config.toml
n_layer = 11
d_model = 128
n_experts = 192
experts_per_token = 4
d_expert = 32
d_shared_expert = 0
activation = "swiglu"
moe_layers = [0, 2, 4, 6, 8, 10]
router_score = "softmax"
normalize_top_k = false
routed_scale = 1.0
balance_loss = 0.00232
balance_bias = false
init_std_router = 0.00677
lr_router = 0.000736
n_head = 6
n_kv_head = 6
head_dim = 32
vocab_size = 4096
norm = "rmsnorm"
norm_place = "out"
norm_eps = 1e-06
positions = "rope"
rope_base = 10000.0
rope_fraction = 1.0
qk_norm = true
attn_scale = 0.177
tie_embeddings = true
parallel_block = false
init = "uniform"
init_std_qkv = 0.0453
init_std_o = 0.0562
init_std_up = 0.0648
init_std_down = 0.0648
optimizer = "muon_variant"
lr = 0.00873
beta1 = 0.95
weight_decay = 0.0
lr_head = 0.0089
warmup_steps = 50
schedule = "wsd"
decay_fraction = 1.0
decay_shape = "linear"
final_lr_fraction = 0.0
batch_tokens = 65536
seq_len = 1024
doc_mask = true
z_loss = 0.0001
train_tokens = 599000000
steps = 9141
dataset = "wikipedia_en"
Below are experts of layer 6 (counted from 0) of a mixture-of-experts language model. Rows are named router (the router's row for the expert) and show model dimensions 0-127. Each number is 200 + 20 x the weight over its row's rms, rounded and kept within 0 to 999.
After each expert's rows: "comes after" lists some tokens at least twice as common just before its tokens as in all text. This comes from a sample of Wikipedia text that the model never trained on. Tokens count by the router's weight.

# expert 5
router,216,180,202,221,186,222,159,189,224,196,200,212,196,202,187,217,205,211,216,203,228,230,216,164,198,218,181,190,176,186,233,197,213,190,215,189,216,217,200,199,185,227,178,169,184,198,174,227,178,205,182,188,233,190,182,175,183,188,204,186,186,202,199,220,175,226,226,274,215,180,190,178,215,161,199,242,160,222,186,186,199,206,225,187,197,176,221,199,182,195,196,181,219,202,212,205,210,216,228,207,221,199,194,186,168,208,222,218,187,178,193,209,184,219,222,197,225,215,202,231,192,182,185,237,242,192,201,162
comes after: " b", " D", " H", " Ab", " Sat", "b"

# expert 115
router,172,200,176,221,196,186,223,221,185,214,210,241,196,171,208,210,202,225,204,184,238,178,191,208,177,201,227,209,230,221,207,200,188,180,197,172,174,194,227,245,208,201,216,169,199,169,232,192,201,223,226,214,188,203,188,174,164,194,166,240,226,168,184,196,223,210,220,203,180,229,198,237,191,200,195,186,197,220,210,205,170,183,195,219,180,198,194,198,214,229,218,180,217,179,210,189,210,180,225,220,208,178,182,218,179,195,213,199,182,176,226,222,178,233,228,178,163,180,226,211,207,198,198,210,170,172,226,219
comes after: ".", " |", ",", ":", " at", " Mic"

# expert 40
router,199,187,196,168,181,188,196,191,223,165,207,220,218,188,208,171,210,193,219,193,190,185,241,189,192,214,205,206,215,193,216,232,193,189,211,196,201,205,228,224,195,177,186,194,239,206,201,205,235,179,185,216,229,176,210,219,203,215,233,213,221,175,240,205,197,224,183,161,193,219,193,191,178,157,188,177,206,184,171,234,171,227,205,202,203,221,184,185,162,178,208,213,172,182,196,171,231,179,203,157,229,197,168,211,213,200,175,236,240,182,193,184,179,210,187,185,195,184,221,232,199,215,218,215,191,189,174,213
comes after: "0", "1", " No", "2", "3", ".S"

# expert 185
router,172,200,176,221,196,186,223,221,185,213,210,241,196,171,208,210,202,225,204,184,238,178,191,208,177,201,228,209,230,221,207,200,188,180,197,172,174,194,227,244,208,201,216,169,199,169,232,192,201,223,226,214,188,203,188,174,164,194,166,240,226,168,184,196,223,209,219,203,180,229,198,237,191,200,195,186,197,220,210,205,170,183,195,219,180,199,194,198,214,228,218,180,217,179,210,189,210,180,225,220,208,178,183,218,179,195,213,199,182,176,226,222,179,233,228,178,163,180,226,211,207,198,198,210,170,172,226,219
comes after: " |\n", "%", " ", ".", "0", " JPL"

# expert 108
router,172,200,176,221,196,186,223,221,185,213,210,241,196,171,208,210,202,225,204,184,238,178,191,208,176,201,228,209,230,221,207,199,188,180,197,172,174,194,227,244,208,201,216,169,200,169,232,193,201,223,226,214,188,203,188,174,164,194,166,240,226,168,184,196,223,210,220,203,180,229,198,237,191,200,195,186,197,220,210,205,170,183,195,219,180,198,193,198,214,228,218,180,217,179,210,189,210,180,225,220,208,178,183,218,179,195,213,199,182,176,226,222,179,233,228,178,163,180,226,211,207,198,198,209,170,172,226,219
comes after: " ", " it", " It", "-", " he", " was"

# expert 117
router,223,211,225,216,202,177,189,191,210,185,194,183,149,167,182,244,209,224,217,196,201,203,190,224,216,160,225,209,197,205,233,208,192,193,205,211,179,173,176,213,217,189,229,190,209,236,178,194,217,184,194,209,183,226,203,192,214,239,206,222,173,207,204,204,185,197,194,184,171,190,233,230,182,177,170,178,196,187,202,197,219,211,181,153,212,220,187,197,169,217,203,195,196,203,208,162,198,194,204,197,217,222,217,218,196,231,205,241,204,184,223,236,224,157,190,223,201,185,183,188,156,228,196,181,214,190,200,232
comes after: ":", "-", " Class", "\n", " Kingdom", " Order"

# expert 81
router,182,198,184,187,189,177,216,187,207,167,197,191,188,178,211,204,187,238,182,186,219,212,206,213,172,172,226,206,186,224,203,206,186,221,217,211,212,208,233,214,233,191,178,225,193,192,202,206,197,193,161,153,199,205,203,196,192,204,181,197,208,191,222,204,229,175,197,190,175,203,157,193,250,174,214,229,216,163,232,215,196,205,161,191,232,209,178,187,170,213,171,173,173,212,241,218,171,166,204,206,197,224,175,204,186,161,195,164,224,225,210,214,230,194,196,200,199,214,167,209,195,184,201,192,207,196,207,171
comes after: "\n", ")\n", ";\n", ".\n", "==\n", " |\n"

# expert 146
router,247,157,201,206,196,205,201,201,164,189,182,207,197,192,203,186,221,167,191,209,209,185,216,218,209,188,228,159,214,159,244,213,194,176,178,190,223,231,201,194,174,158,191,190,202,231,209,175,200,214,169,197,212,183,178,224,182,239,169,231,218,207,228,200,200,213,195,202,214,181,190,221,208,181,202,209,179,203,172,222,222,217,221,203,240,209,207,183,211,178,164,221,205,173,221,167,199,175,163,204,163,206,206,205,193,191,168,188,212,201,213,207,216,171,182,199,178,177,216,206,215,182,212,183,205,216,194,222
comes after: " |", ",", ":", " of", " the", "|"

# expert 99
router,209,171,194,208,207,216,220,170,213,227,202,206,187,183,231,182,198,211,190,235,203,227,205,186,225,192,198,149,180,177,207,209,205,203,220,218,178,192,210,194,214,198,201,173,192,202,203,181,176,168,203,190,181,158,196,237,227,212,217,195,198,216,249,220,196,221,217,183,176,191,193,188,238,193,192,189,208,232,228,188,195,214,221,196,197,175,199,191,198,172,204,176,218,195,181,168,171,191,220,184,212,178,195,185,188,227,171,185,238,223,154,203,194,226,211,164,197,189,217,198,153,185,165,164,202,222,209,212
comes after: " B", " K", " M", " P", " H", " D"

# expert 63
router,172,200,176,221,196,186,223,221,185,214,210,241,196,171,208,210,202,225,204,184,238,178,191,208,177,201,228,209,230,221,207,200,188,180,197,172,174,194,227,244,208,201,216,169,199,169,232,193,201,223,226,214,188,203,188,174,164,194,166,240,226,168,184,196,223,210,220,203,180,229,198,237,191,200,195,186,197,220,210,205,170,183,195,219,180,198,194,198,214,229,218,180,217,179,210,189,210,180,225,220,208,179,183,218,179,195,213,199,182,176,226,222,179,233,228,178,163,180,226,211,207,198,198,209,170,172,226,219
comes after: " in", " |", ",", ";", " October", "0"

# expert 19
router,186,183,173,203,203,186,194,213,173,211,189,196,194,193,193,204,197,187,205,184,203,203,213,159,200,184,193,192,193,225,189,189,186,190,208,196,191,200,160,180,205,201,219,192,198,197,216,215,164,233,180,219,239,231,189,224,181,196,176,225,156,200,186,214,200,218,169,197,264,235,158,205,159,192,191,255,199,208,225,212,169,194,198,206,175,220,255,210,207,185,226,196,201,205,233,228,215,233,220,202,211,198,224,201,216,227,170,218,201,177,201,200,228,210,193,183,198,208,209,219,218,208,228,204,200,199,183,172
comes after: " the", " C", " a", " Sh", " Rep", " n"

# expert 144
router,207,206,220,186,189,231,214,224,197,181,219,187,175,174,183,213,171,195,170,208,209,198,206,192,213,205,221,190,223,189,217,183,213,160,216,191,222,222,221,192,201,190,184,201,166,206,205,189,192,249,220,183,175,187,177,192,176,213,201,207,193,196,211,207,227,198,200,215,168,190,203,175,232,179,196,187,161,236,198,199,198,195,220,241,217,218,209,176,210,200,200,180,226,175,203,195,204,214,167,213,190,228,181,224,185,193,150,152,178,221,224,204,176,174,180,209,176,179,155,164,193,167,195,234,201,199,204,175
comes after: " |", ",", "-", ":", " of", "|"

# expert 114
router,183,228,204,210,179,197,232,235,176,218,181,221,219,187,197,217,203,216,236,201,206,179,170,174,182,192,199,173,157,191,230,228,226,178,183,205,190,174,227,171,246,220,172,184,204,191,184,180,208,192,188,242,222,188,218,195,177,172,207,225,188,189,182,181,204,185,207,171,237,205,213,203,197,220,182,207,199,217,222,202,191,219,195,229,243,201,194,223,176,155,203,216,223,202,212,219,216,222,209,193,183,231,204,211,193,195,202,196,177,179,214,203,204,196,200,227,195,185,169,217,172,237,187,186,209,190,176,163
comes after: " the", " of", " a", " and", " an", " in"

# expert 150
router,172,200,176,221,196,186,223,221,185,213,210,241,196,171,208,210,202,225,204,184,238,178,191,208,177,201,228,209,230,221,207,200,188,180,197,172,174,194,227,244,208,201,216,169,199,169,232,193,201,223,226,214,188,203,188,174,164,194,166,240,226,168,184,196,223,210,220,203,180,229,198,237,191,200,195,186,197,220,210,205,170,183,195,219,180,198,194,198,214,229,218,180,217,179,210,189,210,180,225,220,208,178,183,218,179,195,213,199,182,176,226,222,179,233,228,178,163,180,226,211,207,198,198,209,170,172,226,219
comes after: " |", ",", " in", ";", ":", " M"

# expert 20
router,172,200,176,221,196,186,223,221,185,213,210,241,196,171,208,210,202,225,204,184,238,178,191,208,176,201,228,209,230,221,207,199,188,180,197,172,174,194,227,244,208,201,216,170,199,169,232,193,201,223,226,214,188,203,188,174,164,194,166,240,226,168,184,196,223,210,219,203,180,229,198,237,191,200,195,186,197,220,210,205,170,183,195,219,180,198,194,198,214,229,218,180,217,179,210,189,210,180,225,220,208,178,182,218,179,195,213,199,182,176,226,222,179,233,228,178,163,180,226,211,207,198,198,209,170,172,226,219
comes after: "20", " |", " to", ":", " won", " w"

# expert 3
router,217,164,164,233,193,182,213,186,176,198,176,221,206,214,177,217,230,201,195,172,207,202,200,183,212,171,208,237,169,195,187,172,223,205,178,204,216,186,220,197,228,202,208,215,215,223,167,178,167,169,181,197,213,175,202,168,196,220,216,199,201,209,214,219,188,209,200,183,213,189,184,231,239,241,198,227,205,179,190,144,214,203,216,236,204,199,156,223,186,198,223,145,176,220,223,178,202,188,223,208,212,201,197,175,196,193,180,207,235,216,200,188,199,223,194,216,212,206,208,204,208,161,197,212,205,185,218,193
comes after: " the", " and", " a", " of", "-", " an"

# expert 96
router,222,189,193,225,166,203,220,194,231,159,211,184,213,209,206,179,222,216,169,239,182,211,235,169,210,224,170,198,166,205,169,208,163,229,221,207,211,198,215,197,204,239,212,206,210,190,226,182,224,187,160,193,164,200,209,151,218,201,178,193,177,201,182,201,209,210,220,210,202,200,199,174,223,220,205,228,187,204,213,201,193,201,235,183,205,193,207,187,205,189,179,166,188,226,229,203,229,223,221,190,202,219,210,184,169,193,189,221,198,199,178,182,212,205,239,161,225,239,201,221,201,215,200,193,189,173,190,222
comes after: " d", " D", " st", " dem", " g", " ext"

# expert 126
router,200,212,179,154,197,195,208,173,214,223,233,205,225,194,180,196,234,213,175,208,208,204,176,216,177,161,217,208,214,176,173,167,215,219,230,193,203,224,200,168,223,160,198,218,173,193,222,207,161,189,188,206,214,177,241,233,208,223,191,217,206,199,205,190,203,215,205,168,173,212,169,204,229,199,207,170,204,192,187,186,218,198,191,226,225,250,188,211,235,216,216,212,170,180,205,183,210,175,169,205,191,171,184,170,183,214,188,220,231,223,212,194,177,190,176,200,223,223,184,183,203,207,184,206,217,189,198,205
comes after: " |", "|", ";", ",", ":", " /"

# expert 85
router,197,218,221,189,191,190,217,194,232,200,224,188,221,174,166,204,191,225,210,170,201,223,225,232,192,202,222,193,151,235,185,168,165,216,186,198,196,164,174,191,233,200,222,202,212,215,189,221,213,198,197,160,191,223,192,186,231,209,191,154,193,201,187,201,211,169,176,194,183,209,201,186,218,176,218,220,231,214,230,191,219,226,176,206,223,229,197,225,164,191,195,173,192,213,202,226,181,189,187,197,233,213,193,232,180,157,176,181,223,198,196,199,213,176,228,201,203,179,194,197,169,222,212,219,222,202,213,198
comes after: "\n", "-", " |\n", ")\n", "\n\n", ";\n"

# expert 29
router,172,200,176,221,196,186,223,221,185,213,210,241,196,171,208,210,202,225,204,184,238,178,191,208,177,201,228,209,230,221,207,199,188,180,197,172,174,194,227,244,208,201,216,169,199,169,232,193,201,223,226,214,188,203,188,174,164,194,166,240,226,168,184,196,223,210,220,203,180,229,198,237,191,200,195,186,197,221,210,205,170,183,195,219,180,198,193,198,214,228,218,180,217,179,210,189,210,180,225,220,208,179,182,218,179,195,213,199,182,176,226,222,178,233,228,178,163,180,226,211,207,198,198,210,170,172,226,219
comes after: " ", " |", "|", "w", " suc", " w"

# expert 142
router,217,192,186,209,206,239,227,203,217,195,151,192,174,218,195,194,185,244,168,195,204,226,211,193,198,189,201,207,200,217,192,166,169,178,234,217,192,193,197,210,201,197,187,181,200,210,192,174,199,193,185,239,182,167,211,208,207,189,222,164,190,224,195,224,228,202,207,165,213,129,216,205,168,188,248,234,237,214,200,201,185,196,212,199,162,187,228,210,208,208,220,201,163,186,199,192,201,212,200,178,213,206,191,167,185,233,214,180,211,191,194,187,216,182,200,197,215,220,208,182,190,201,206,183,166,200,226,222
comes after: " M", " m", "m", "M", " N", " br"